Weights of a small mixture-of-experts language model, trained from scratch on English Wikipedia: a shared expert of 64 neurons.
Below are experts of layer 3 (counted from 0) of a mixture-of-experts language model. Rows are named router (the router's row for the expert), gate (a neuron's input weights, with its number), up (a neuron's input weights, with its number) and show model dimensions 0-159. Each number is 128 + 32 x the weight over its row's rms, rounded and kept within 0 to 255. Numbers have three digits each.
After each expert's rows: a language model's description of what the expert responds to. This comes from a sample of Wikipedia text that the model never trained on.

# expert 59
router:207167126125178133117108135124144125063151128148158114147099131154075120150114124145149157132158112148195170117115108088088130118173093128103189153126118157122160116149101125131150137105148127194118134146121060152170091144108144077129162092118051112081087087135145158098157102114133143180124092118182173103068124134153086110155195101104157151114082055159139145078130117166151139052120136141203162093159148101123044113076141139063108142149094156130134092095152141110081106108110161
gate0:096095131152165070127105133092205144129104120092139104137093119179171122136145127091139117163150088153096103140150080176076131144132129150168147198143137133183081071133081106120138140095181161167109128153101149148090159139137112169143136113156117172174121180152108108135120108091063153126097131052090131216118091109163074149074144100110129129149156117126081142068133157149153188091061122102095148164120073100084138078071149112132122172121114132067141144088117136093161164143089155
up0:083073133144140121070132156137121062187129060132083156136099165147123078114091158103140139188188087183103123130147106156157157157118081138096101059170104129087110082095123087141113128106166186163108116111056156110122133107128153095116066083140094178187144130086104163176097148172094120137136123135131084166056106182208086093176148121147157116113150115144111157120119139142148133112183135118122149130130117152142155149147110171122085182114190185101089144118108138143131153129088139
Description: Sentence-ending punctuation

# expert 41
router:176135086148146118138084143101123133105158154131151101160092162165108120168140092162154169085155164180155156090102087100105093091166107097095153154101093165127152091175091154144172158095167126168090096149160096152161093158091141090096177106104092091099090093163092158102154106094103157165105131094169168116126089145170102123173156100077158161082098091169165163106159101161157162100101159155162160094161158079085094092100155159087089101170076173149172084149156164093103104088144139
gate0:101098112127151120106104117089117131091038128104132090133111108141091123166195145063198092152127108115113101137136109190104154186110147128101094126139146086136140104147154147090136152098219169134080132183104178133071125118126121099158190132198105134094146169133157093132105137110085150137169147134149172176126081145136105127120116130124123100120125136134083143083165098143126213147084086088113143152128131114099119077079155148144091161119087104079198130099109090052174169133086139
up0:085060077146167131060140139136102081179164067141073114127106151144152139134109109145115147152123095078122139123188118135195145129125093139102146139137115158063138120089127140125108091082142181175085128130115161109137154126164087116135094084161137164109131097146132148100132120161093109175102136099105077225130099139196118156131145071195186092093156069155079128125101159138109124095143127177107179142125113157122129120150119152172062169106131192043110135132134125146152134170120085
Description: Table cell separators

# expert 44
router:174140073135132120147083134098114135102155151135168097163090160168112123168130089159158168108161154167150162093102074092092109094155112106096149132101102169136160090185094151147170165090171110169086097151164087159165066155095123092097166098103103091099084091160101152128152094090104166158110146092174164111112106137155114129170161094084152153097113088175169166104165094156155164103104176153159161092144168088079092086100152161094087106159085156144159088170163177088100104092151138
gate0:128127136155163111144095158130128127099096156138095109159143092207145107168178092059145120186162108143148144161153084135128094154102111159105117124139130136180100103124134133091130098061167182125151140117118150154085146140149074138177172115170105099175141172128148101206123130096133135140154142080113148183135094165092113135109171116115182122095130100177084118081154126153108118121032140119096127140082097095083132049042166131188076159114115136046129142122113116154157107107110157
up0:102060114131134135120156177178076106199096081161082120148096139118115154131104113126112156132136078091117155114150098111146149143102105178148110122138129117109143147101115160115124143059109177149033111133116134106106120118192135091151125078132129128140114103133121150130089133107090154218170142153116078225093140169212161100098133142142147078130168109175102155137142159162127123139116140129124184104085132153149139151150116189131023152096160160066130119131159119081132154155074125
Description: Capital initial fragments

# expert 25
router:168145103147136136143083130108123141094151152130154100159093162164095118168144095151158170093162144185148159095117076106098098092151106093104145130085099169129163082171091149149169170091165114178097101162166099158159083154092113095095174115098085098096094095168094160111161098085119167163095139097167164113111100125159103124171150103061163153089107084163169174116161105160154159109098172158145159088149164079087095091090156167090094107159083169152166085162152172084097102096162130
gate2:177131085137128131090168159145124099113078102105139153121123112127098142165101130136178129067124119125136045129077128105135185067142113106114159139129173175138122150116130136160142152105082149113126115120186120114069103091125154073188160158123191170112157104124164128128132125131153150129125117061126119159147139115155150080100158070079126119187179048163168173063148190172175122128076079153179109148122154169083073166108167119129135109117135150165105126106079140151105116126044116
up2:118111176070156085159184096107096168146166120097139204098171097094120163093099082126164166145119100188130121119157144142105098118169164059108170131191122131072144145069084099118111122103159106160173098131118126095137162139145122176102141118197094104146141131137151099106133137167126136136074100077140110124138081141151091117174106134160156137189164143108106069158083130136069141103172130148089164163131089082088153103142211141143084089109114100088129150170122095133062146172150155
Description: Infobox numbers and nationalities

# expert 15
router:164138084144144119135083142101129133099151158146156105160096171164093134167130097161157153096157166181153155094101080084101100090162106100102152124095092158128158085165097152143161165096169109167097097152154100156161081152095125100099173105099093107105094093161097168104163103095099171165081141096170162123118092147166111124171161093077160157089095090165174157105164085165153159106097168166151154093149168090076106088104154173083087097156080172152162082160162168092101112080147123
gate0:127095113129123136143062113058138159135095099070131174109158170150100162191205110063145112155145125159105122155141163125121164178085124119145106144132145147180134132087126129057152205085162142115083156135134179102105099137147146077097172087115138152105147156089117117150107146106127160103118115106125128184141092114116097137166147111123161088124125117172130111070152136156124196150105151140056136104147117112138136050044169150134101164141100114084111108065097095153202171118087121
up0:080092101143156143070148120124063142172169094150116137131084168159154121122074122091101156153101150088132175069163079129170154121131102131170143104160094131068158129047175110118119184075131191173090144107119159103103107130181130071136123088169087181126115075117147149164147141102079106176084153139164082167102150138182112124110149157164133127108171122159114137163107164166136115134170101173069157144122124141129119144107129181151074168100172182089127131104125149079176126132101085
Description: Name initials in tables

# expert 2
router:169141074128148124152086133097109147091153149146161101155086160166103124171143097153156162113151163174150164096108087108083084091151114094092150140102096169130174093161097150135163170095168115164095099153161102154158079148100115107085174110106092108088085091171097161131152092090111167165113137092162160110107104130162110119172164100076157157087095091176163171104159103158153162112101167160153167093154180079091095090094159166090090107165082172152159088167161171093099103074147122
gate0:115086104147095104136078115107148145126132119083109126115145087187136159171150114085153120160153113128111122171156105139077132155127137125119130175182152107194120121132108145104122167078193142097083140123112139152061130137168179154137128094168158126151152171115145143187092133077098155112112156126119114182110107141143137117099144103152141125084145089130079145075157142141101193157028093133127148159127127139079139092082227107117087151112087122065144137068100107082202158092060156
up0:096090078116160138057142120200079109178112107155086106110102148172148175147081089110103156188121137104076184120137120170187163160121114129136128141147095112061148111085145127126115205074131196172061128133079125111087143098180125085141139115130103117131179105118116140118112115121102088171113162148120114197132109179197104106091185099124159103110147085139126157132131188138126102123134140168108140125134123164161100157132127126142084167094163185052122146073146122122142148094096103
Description: Word-initial lowercase fragments

# expert 46
router:174145068156128117145084127104119137096162158137160096161087164168100105164149100155155158090156155174151167095106084093097101087155106091091145134108099151135154090153089157139167170093175105168093093149150107155159088161096116089085169106098104114098093095172099162120159099088099162165104150099168157123118098144163114137170150096078160156091101096170165165107169077158151157109095167166154172089151159087086091079101157160076092104171083168152163084165153171089109110092153123
gate0:124111176149128115166073100073116166081127131098134094166096137159163193170200137108124087130137140112099102142196085166141145208158142135162117154155134104161138095093110099064075186068179189119136114141149131126069145167134089144136139088158114108124163184116126140193101131099102164133109155122133103173120089146135144127114141100116110075086124125139092140116105123135154162146075096112082105112130149144116117150054205156156046152130086096078159126091112130123175114093105153
up0:127083148161122135117150140138131151188117092136124108095086139130114140126091119132100111180110131098079138093106116135173138110139074165082125086126119121109164089071164136105107136080160198181068131128101132128126145096189119105110118116122113132123116135142145216132148131114073144181104129120109097183108093153186146140069167149131134070102173143145095152110098124144170121164121135155090174114123162162143107154143098180141116113135188235004098137114146169090142173122075142
Description: Foreign-script name starts

# expert 48
router:173138077135133128132075126109120137089169151136147109160085156159099097170148104151158160102163147185157173089113086099090098083159116102099151134094090164146165090166097164139171162096167107163088095149152107166154086154097112098099167105093094095090086090165090174110169107096102168165097121090171160108108108121157110112170156099077155150093082099169166163117159108162164154106102175162147170097146168085101102092094156172086090107168087170154164093154154176084091109091147131
gate0:147115141146106159146107097131155137085125092142085105177164111219123179171178151114167101166153137107111118157166084147117109219157111143156136136122119123195094140134123123079120120074147141156069162148132128146084166130139155103152184123174123167145128166116101092176122095098139174123130134120133108196094076152110131091103133120125148097132135065111069155059148128128121149108052118091120116112100110149094090058069184126130093176100102118080154106128076069102176139100096150
up0:071054089148128139066126127129071113186189122136104085122104147140121118142109119084117154180127102054095164106159142174187140119148104208093115068134146151117088105107150124136115138102140159204083107131109161096112128112163155113136101125151153113142120108110143171158135100146062116192109146148130042191104131156189106118124136163169137098114142091159093114130094161158154102130157146168111194154137136123135120138083121172165097143128157213076093149115116080116137094131176150
Description: Capitalized name starts

# expert 40
router:156150122088125057183073091078131104125156154153162125177092135129120118171154107134140177125201114185178098115098069121127135097210111065056141124116113158130130099157102134157173192106172082179109106165162119159155100132132135110135164108114054110114097116151109124121134116108075161125121107114155142091079108136157093153156177114111138192111083097159159159111149072126136138091144140155144122089126133072136111094124181136108095143170105141139125091113195157121105109093204177
gate0:148130084161186096131083110098159157114124135084114136149107150164158145178148121088149066187165141147148156182152164162118161207117110100117115136122127136138133098125147129078129136085128158137138149161094106104072116109171110099087177118193147124135145190099163078204122113114091122104124118086124072163117120111118085144111117093149182153114101109122144146093188126111138151098073124120081107120127147140094132064037088104132084122086099163066166177088123134089167148125139212
up0:142111063136159132078180120146121099178158141136061126094058153100150150109076129138126109190132117101161184150120159144151149157146107136136127114165089159058134062076113124117084108081151145155112096128105109106063109108138092130143109101175114132140123099075144177198111165150107090142137131121133086186118147120230119098132148138160115105116112146166106164109133120101162099108121130136126167174130104168118125123109043219130073129084156166084095120127165153072132159115149168
Description: Sentence-initial capitals

# expert 27
router:169143083161140119147081123104120137095164156132151101160082162170112124170138093146156166112155161176151157096102088089100103086162098101100150137096093170134157085161097160146178164093174111177092100164157094151163077148091124105091167111093096099102098088167102160103163087092100170162108127094165159120106100143153116121169156101080154153093107090169171165106158088157156159104094180154152177089151178094083096090099155162081094109159082166153163081165149173094108109088149111
gate0:147069136169136109124056117099080143088085101116104131140144116154137147148180151089183104179160131163101125174153076149101119179118142126153140146139133111170111124106132123108158163080119148137069161160132116102084171159139123128150157068200113129125145162146159114145132121089108176157109122082121160177119044127089074114143112090166131113106149087164117147087087140154147183133079115103121134128116124146129124084039180126118070195118112116064122192069128124149196185115103113
up0:100070105148114104043134158156102109218139069146082108157120144112152152109111083140122133172132144116124146120176102176152168100109084119084131120193146170071126100113118077107138135098121117150052104139066172101119108126158131110121092088140130110124128139098198155108108154135071068195127145103108098157089135167214117118146167141125111088120163102155106096129128149174098115135136139148125192141113120160137164148129161150151054148143139204045113162121137154086149104132118118
Description: Surname initial letters

# expert 34
router:167142066160150116135087130092125135094151155135159099155092160165092114171144087150156163095155160181156147103114095097102095087151105102084147141111095162135169088176096164145164175094171106174097099156171097159156091151087129091094169111096092107099109085166098160117158105086103161161102133100162164116110092135155113130167158103081161152093094087165174166108165100161157151095091169160153160091150163088092085081095164167085092106162087167150161075165163171093107107097153131
gate0:143085130186115137107099124083132147146109114033128094179145139146110146210162124053164121179135074135123085160150093164123158162141126162128125155139143129187116140122129138069116112106143154149059105165181142134087138111157089138125135154158103188101181187174152115160157130114122213082117099103116141180128110075153076100075115106139165119098099129102099149089156134142170155162099144132081118107087122135140094070079169151146101174077110127071169100097097101111149150114114129
up0:091077150140148142102154162158129124182150102194149109150092132135151168105058140137123143173120170097101144127133184186157182142152081096098130090186148155068154140108109207112083180077179150181141132180107118093121154088165140102127102099144146139132133095113126167124079123130092085133053164114106093160120093171174063128131137126152116096098155096116128132147115147137148096069109110140107167085122122125132131120145111120161049159099141207074084153112113159087133132129067089
Description: Capitals in names

# expert 28
router:170137095125144121118082144108123141092164142129161105159089163169098121165148088150155166096158147190157153096099088110092108085166109102101158146100097165133165095156086149150173162090168108170094101158171098157157090160097136091087171102104095101091088099168093164117166101091103160162078142105161163121111096157155096124169152096080156159087101084159168169108166087154160163097102152164165151096150157083077095081106153163091098101161079167152153085164170162085104102093158126
gate2:157157100132150123093110083136149101067099173096156163153165093180146134144115123151190111109121148106122102070072112159151171104194129110136148167108174149130128121069104114130113170148087164134124148111189101090099132114115146048208107126134137114111176171092116136166098092146116126145153119072105108137137155142174183076100139097136110155108174071157127159117078149180180121069057091141142156170132139143097061148133131124095070097155118149091120113151130167134133073117059106
up2:119189183073157060138144075087137141112166098108190140094163139116122149125100084129122147124165086180121070063118110172163086136187126093150135128138158110118157141073109094144157140128155113111159140124150127102169174130121120172088105130128071114104140176146152133162162123102099131102083090101153147135101102131164091151129048126181162126174102164092072108135145162137145170139199110153085120164132100107100186095164196116093070084105082111107116187136156105146080123155166144
Description: Table row breaks

# expert 53
router:166135082140137120118088115102114138096154137126163098163093162167097109167138094159158158108158155180150175092110085089088108091152096094095151135105089171132164097167095161142170166092176104172096093170160098151151083153088127101101166103106098102089097089173108161111162087087111167164109156097164157114114097135160109115176159100087153164094103088164165175100169094151150161101093162160147166098155161081076092087104161173075090115155092168155163084168161166098104102090147123
gate2:137137101132137142093098088117146151140102170096137145149145091154142152143093118141138146093126087140173134105072108147115146130165139124172166178163198138176145146116113160165130136146077121111160147133183105111093112097096158019208136154146172175089095104052150145167130078169116112129126111128150081116148122139143090063125164087127113101149148066116094156077115130193141119136143190189116117139142182163105056131097119141074155129129128159117174116046108143138139102103069112
up2:097123187065159099156108134126140124135180135118137176091160123073078156087110125145156142123138143147101098137136114163132105140154135084125145122122154167065151161072087091190142158124191145102166106147158142126162202121125109157114129153150117140114174232132096111144141150115119096093088120144145162151084069147137075120130104148150134107157129127104111088119103112119159141123208125182055158130132104086107117099147160132088042096088112115099098165150123098126092094115240143
Description: Two-digit numbers, plural endings